python train.py --n_head=5 --norm="layernorm" --init_std_o=0.012 --schedule="cos" --dataset="wikipedia_en"
Below are experts of layer 6 (counted from 0) of a mixture-of-experts language model. Rows are named router (the router's row for the expert) and show model dimensions 32-63. Each number is 128 + 24 x the weight over its row's rms, rounded and kept within 0 to 255. Numbers have three digits each.
After each expert's rows: a language model's description of what the expert responds to. This comes from a sample of Wikipedia text that the model never trained on.

# expert 22
router:136131142105128108143089158121125138126088185139122130143161141132154125126128169140085114159118
What it handles: Auxiliaries, pronouns and sequence adverbs in biographical narrative: has, had, have, having, who, also, later, then, He, She.

# expert 48
router:099102161143132155122113154124150136167124153097125137139132096139100157112147082134126106099066
What it handles: Latinate verb roots after a prefix, often followed by -ing, -ed or -ions, such as reflect, reenact, align, elect.

# expert 14
router:122118125114135157082118157149139136174110136125112130083103083120090159165141125142145097128101
What it handles: Middle syllables inside rare names and uncommon words, as in Am-rit-sar, Prej-ud-ice, Rolls-R-oy-ce, bar-ren.

# expert 18
router:129116153174138156116115150149142108142171171110114144130158080146144117100143144143068091137138
What it handles: Abstract or general nouns and their word-final pieces after the, a or his, such as situation, relationship, population, life.

# expert 7
router:148111153130144118128070168136111157159130140110156132132115105132099121097164123146138153097155
What it handles: Nouns or their final pieces naming a person's role or a biological group, such as footballer, botanist, officer, member, -idae.

# expert 52
router:121101092166164101091129127113138106118089082103101106127156093122107125100122163117122122097126
What it handles: Capitalized common words inside song, album, film and book titles, such as You, Be, Go, Love, Me, My, Is.

# expert 1
router:157138132123155121104138164142090109126136129141096104114124158140081107100098104151149119073148
What it handles: Mostly "the" and "of" inside proper names and titles, as in Communes of the, University of, King George the.

# expert 36
router:099100152158141135159131134138094122095129098131091108105148161126146117107057099101146132113126
What it handles: Prepositions and infinitive to following verbs or nouns, such as attempts to, point of, designed to, intertwined with.

# expert 19
router:111086139145131131111132145180133132151107177135107112175142129162101117099101125149104117118155
What it handles: First lowercase piece of a split longer word, often after "the" or "most", e.g. val(uable), ag(gressive), dis(orders), cond(olences).

# expert 24
router:088125103087135140124156165114109126136125078168136122105152111110105149100143141123110145106144
What it handles: Short vowel or syllable pieces in the middle of foreign proper names and place names, such as Sh-a-ftesbury, Slov-an, Kaun-o.

# expert 47
router:103119097156180096118130133140151085140129103136107125137128138151144138145110167145094138102168
What it handles: Leading consonant pieces s, d, l, h, g, pl, fl, cl of a split lowercase word in prose, as in s(aloons), d(itches), pl(anning).

# expert 54
router:091112157100148134105125146152153101137111124145084152138174119154112109151100119094123104141125
What it handles: Opening prefix pieces of longer Latinate words, such as ex, cont, comp, prot, as in exploitation, contention, Exchequer.

# expert 5
router:102137120138106108143160113148155175078140142132098111160113139130103119118102135118072131139146
What it handles: Slashes, opening parentheses, dollar signs, plus signs and math subscripts, as in N/a, PD/sqmi, Operator(s), 1+0, p_r.

# expert 57
router:142159126139094131147145100153140126160162167150146156133120120146120117151107130128134107138091
What it handles: Capital letters within abbreviations and acronyms, often in parentheses or titles, like ANCA, FNI, RAF, IMF, O.F.M.

# expert 39
router:108101088086162143135194205117107129161079132123151115095118120131102121129128147121117123127135
What it handles: Word pieces inside Chinese and Korean romanized names, such as ong, ang, ung, un (Jeong, Beijing, Gyeongnam), plus other foreign words.

# expert 49
router:080157109161136139162162104099143118111168102139124111124151144055121141119124076081158151139106
What it handles: Ordinal endings after digits (14th, 43rd, 51-st) and the letter h inside words such as back-h-and, met-h, Elevent-h.

# expert 17
router:140125148109123149158134139098176127110123159107171150152153118144146155130147161161076111152090
What it handles: Plural nouns and plural endings in tables, infoboxes and results sections, such as votes, points, years, %, Races, Sources.

# expert 31
router:092148113109134156156132097103169118128105108122126127160137125128104129108127109102144126099181
What it handles: Single consonant letters, often b, l, v, k, inside names or rarer words, e.g. Dun-l-op, Vander-b-ilt, Ar-l-en, or-b-its.

# expert 45
router:145141146159089139140132090118081118128157091166121107151120132097187102177138141190147108160158
What it handles: Digits and symbols after codes or prefixes, like road numbers (US 13, SR 92), hazard codes P363, subscripts, spaces in tables.

# expert 2
router:138144111127147101146155155142137158108149140151119144157129155127103110123128106083106155158103
What it handles: Semicolons and colons separating items in flattened tables and stat lists, such as race-track codes, season results, and Apps; Goals.

# expert 13
router:106150088111156115109137121133141096113153128112131143128162105118120109147106145101109150139127
What it handles: First capitalized piece of a split foreign or unusual proper name, often in tables or after "de", e.g. Gu(ðmundur), Re(insch), Bu(enos).

# expert 51
router:122087093077134106124126105141150124104124152074165158129121096120120087128117153142106126122124
What it handles: Opening piece of given names in lists and sports tables, like Luc(a), Mart, Val(entino), Just(in), Nic(oline).

# expert 8
router:140132122114161151115165162117095139143097164132118134095144129116116156122166103130142119089203
What it handles: Short word-internal pieces like at, ro, id, ac, ip following an opening fragment, as in St-at-istics, d-at-abase, Ch-ur-ches.

# expert 41
router:147129097128096102142113157183131086162128120137117095140145155137157155118095088138110145135121
What it handles: Line breaks after headings, titles and paragraph ends, before a new section, table or paragraph, e.g. after == Filmography ==.

# expert 25
router:132103128070155133140166150129107147139125141155103127143151168129150139153117136175084078110117
What it handles: Third digit of years after "20" (2013, 2017), plus endings of Indian, Tamil and Sri Lankan names and places, such as -ur, -an, -pur.

# expert 44
router:132105130118126102081107110134136087149158088119143159114101131152094124111096107112139172112158
What it handles: Single capital letters or short capital pieces starting a proper noun, as in Village V-oice, F major, Gl-oucestershire.

# expert 12
router:119096152156121158150092152143151131103156146100109144138172115136150134111137148149125093119113
What it handles: Verb stems, inflections and particles after to, not, be or was, such as need, use, up, moved, -ing.

# expert 11
router:153140119154121091121093146166142127113112185111101129133163128114171113131125141128064116153115
What it handles: Words opening a subordinate or relative clause, often after a comma or a reporting verb, such as that, which, but, when, who.

# expert 46
router:158105140174157160112091149106109164166144150125134112127129130125115111094137107156157121085075
What it handles: Adjective-forming endings and whole adjectives, such as -ical, -ial, -ual, -ous, -able, and words like political, social, important.

# expert 56
router:132124116138146134130127139134140127128092142106156156106220115154136147103168137120102135150093
What it handles: Final pieces that complete a word after a short start, like ue, ack, ore, are, as in Tr-ue, St-ore, st-are, P-ick.

# expert 61
router:135130121116102081124169091117160111111119111128154153101149145125124136159107144159123145158122
What it handles: Single digits of scores and statistics in sports and results tables, e.g. W 49–35, L 42-46, 0:53, 61.38.

# expert 4
router:124106171172162137087144114148145076154118174113138156111147102193138095154134096146124133082118
What it handles: First piece of a longer word split into a stem like min, mon, bas, arch, post, stat, before endings such as basin, timber, maritime.

# expert 9
router:117112158124135123121069148175097130143145143142129140110117160150142111100138136175150123138118
What it handles: Nouns in biography and article section headings like Education and career, History, Critical reception; also well in "as well as".

# expert 21
router:166143118072135118134136120093151127091141130143167130103128138120129173183113092174114109139160
What it handles: Single digits inside numbers, especially tennis and volleyball scores (6–4, 23–25), vote counts, years, times like 3:30 pm.

# expert 20
router:173141163135135113133108163112153133133091123149102142171090109143142113122105117097142153093151
What it handles: Conjunctions and, &, or, and list commas joining nouns, plus nationality adjectives opening biographies like American film director or British politician.

# expert 33
router:094131119068137110140126145110143154108114144158135106120109097138098130103152127121116117118152
What it handles: Word pieces inside Slavic, Turkish and Balkan names and places, such as ab in Zabok, č, š, ov, aj.

# expert 59
router:093136110140171166127112089130109116111131124130156115158124091119170089150133161171125084167136
What it handles: Beginnings of personal names, especially the first name opening a biography after its heading, e.g. H(ans), Rober(t), John, Kir(k).

# expert 53
router:155085093095134135123087110142146112124091131105150161136111121139129133132168165106130155106130
What it handles: Surnames and surname endings after a first name, especially in sports lineups and tables, such as Smith, Johnson, -son, McL(aughlin), Ros(ell).

# expert 16
router:108143105100136150132135135121131157133075138158134131115127087108128138096157107119132116139097
What it handles: Middle or final syllables of non-English personal and place names, often Slavic or Asian, like Natali-ya, Kal-my-ks, Mün-chen, Hus-se-in.

# expert 27
router:132152117075098134113149138147135121147116143166095118188110121143157124160110118104142130115163
What it handles: Space token before a day or year in dates, after month names or prepositions like since, from, in the.

# expert 60
router:153150090145148133111090074115085147112180112141173124139136113094163082175136166183129101157147
What it handles: Final pieces completing proper names of people, characters and places, such as Nug-ent, Sant-os, Montgom-ery, Godz-illa.

# expert 32
router:109104129165144136122061169147126136171139136130131113128111108146120103122158108152102131097124
What it handles: Nouns about film, music and books like film, album, vocals, guitar, including word endings in credit lists such as key-boards, percuss-ion.

# expert 3
router:102146101122114127182172095131099128102132105100135101117125105114125116136121129087085160154085
What it handles: Pipe separators between cells in wiki tables, especially sports standings and results (GF | GA), plus semicolons in inline lists.

# expert 38
router:144133118168127125141111120106143113113114115177122107156124122092130115153105156131143105128170
What it handles: Line-initial pipes, list dashes and heading equals signs that open a new table row, bullet item or section.

# expert 55
router:112128138117173155140150131141131137144116068125112105137100112127120137116089105136154081097160
What it handles: Single consonants r, m, p, n, d, c in the middle of split words and names, e.g. squad-r-ons, out-p-uts, Task-m-aster, over-d-ose.

# expert 50
router:119094111092066094131128123125197159084116113168125141145139160140145162119113105136117161140117
What it handles: En dashes, hyphens and brackets between numbers in scores, year spans and career tables, as in 49–35, 2020–2021, superscripts.

# expert 28
router:121157119126134128153112117168162084167109135105123115155120147079155120096104120088099164142110
What it handles: Commas, including combined forms like ")," and '",', ending a noun phrase before and, which, including, such as.

# expert 10
router:135130163141116122108115104121138139116095100137117101103078141140153130122136181135131146070119
What it handles: Connectives and function words in census demographics and statistics tables, such as or in "two or more races", and, of, percent, other.

# expert 58
router:171130081126107151147175080084120109132142107119182150144083156126096135135168153129113124153132
What it handles: Closing brackets after numbers, often measurements or percentages, plus unit tokens like kg, lb, km, as in "(239 m)".

# expert 0
router:123109139123115113131142140119159159162121149148132162131153154104111112110140161143147099077095
What it handles: Digits inside four-digit years, mostly the second digit after a leading 2 or 1, as in 2009, 1999, 2014.

# expert 15
router:160149097137081156140145155144138111075140107137132108145102160151152134116163121092079159166081
What it handles: The == and === heading markers around section titles, See also, plus pipes and separator rows in wiki tables.

# expert 30
router:094132123131098093124120093101155115104157095106151147117119141120132131158090108115156164119151
What it handles: Capital first letters or clusters beginning surnames and names in tables and lists, such as R in Ragues, St, J, Gr.

# expert 26
router:142115159124128093139098140159141123110143128112146106113161163154085117102117120133119104155097
What it handles: Words introducing a role, name or example after a verb, such as named, as, by, including, called, appointed.

# expert 34
router:111106117103153143101081147121103148101097118141145130120125103162153155112152167141118159106119
What it handles: Field names in Wikipedia infobox lists, such as Preceded by, Born, Website, Coordinates, Genus, Order, Conservation status.

# expert 40
router:121128113083121131129163090129112144105127137112100118101126150116107115158120150173156123169150
What it handles: Single digits opening numbers in sports statistics tables and score lists, like set scores 25–17, goal and points columns.

# expert 23
router:119076156142141140136137127144108091169134150140154102149153113137125109124147090132114133120128
What it handles: Opening fragments of longer Latinate words in running prose, like res(igned), dec(lined), ass, ext, acc, dep, rec(ruits).

# expert 62
router:142124108071168102167154096140152115101111129136156133151106154125124168119136164117124163161154
What it handles: Commas between a city and its state or country, as in Lubbock, Texas and Seville, Spain, plus thousands separators and pipes in tables.

# expert 63
router:110169132173136127146115104154123093111149140134152139105125140085166141119138108118163136149091
What it handles: Cardinal and ordinal number words after articles or prepositions (two, three, several, second), the th suffix, and South/North.

# expert 37
router:143125137136078119139154092139145100142114125108106125119135124103133113181157136180131098142160
What it handles: Digits in vote counts and percentages in election result tables, usually the second digit or the digits after a decimal point, e.g. 52.5, 33.46.

# expert 6
router:120118152106097105148128087101158101126161121136111101120109107095147114166120086140130144125170
What it handles: Digits and degree, minute, second marks in geographic coordinates, plus raw UTF-8 byte pieces of accented or non-Latin characters.

# expert 29
router:112105133158095134110099166136129148092084146148139108121156091139146147113092094095086124123085
What it handles: Dashes and line breaks that begin infobox fields and taxobox entries, such as "- Type:", "- Location:", and labels like Phylum, Coordinates.

# expert 42
router:148156128130122104144160090132118110134130149160153130163113125122180128170094172160129147144126
What it handles: Digits after a decimal point in statistics, percentages and table figures, such as 0.0%, 7.79, 49.76%.

# expert 43
router:169139142154118119097133124124101114107159160163131104131138166117135088103122116138149103117120
What it handles: Possessive pronouns and determiners before a noun, mostly in biographies: his, her, their, its, a, and possessive 's.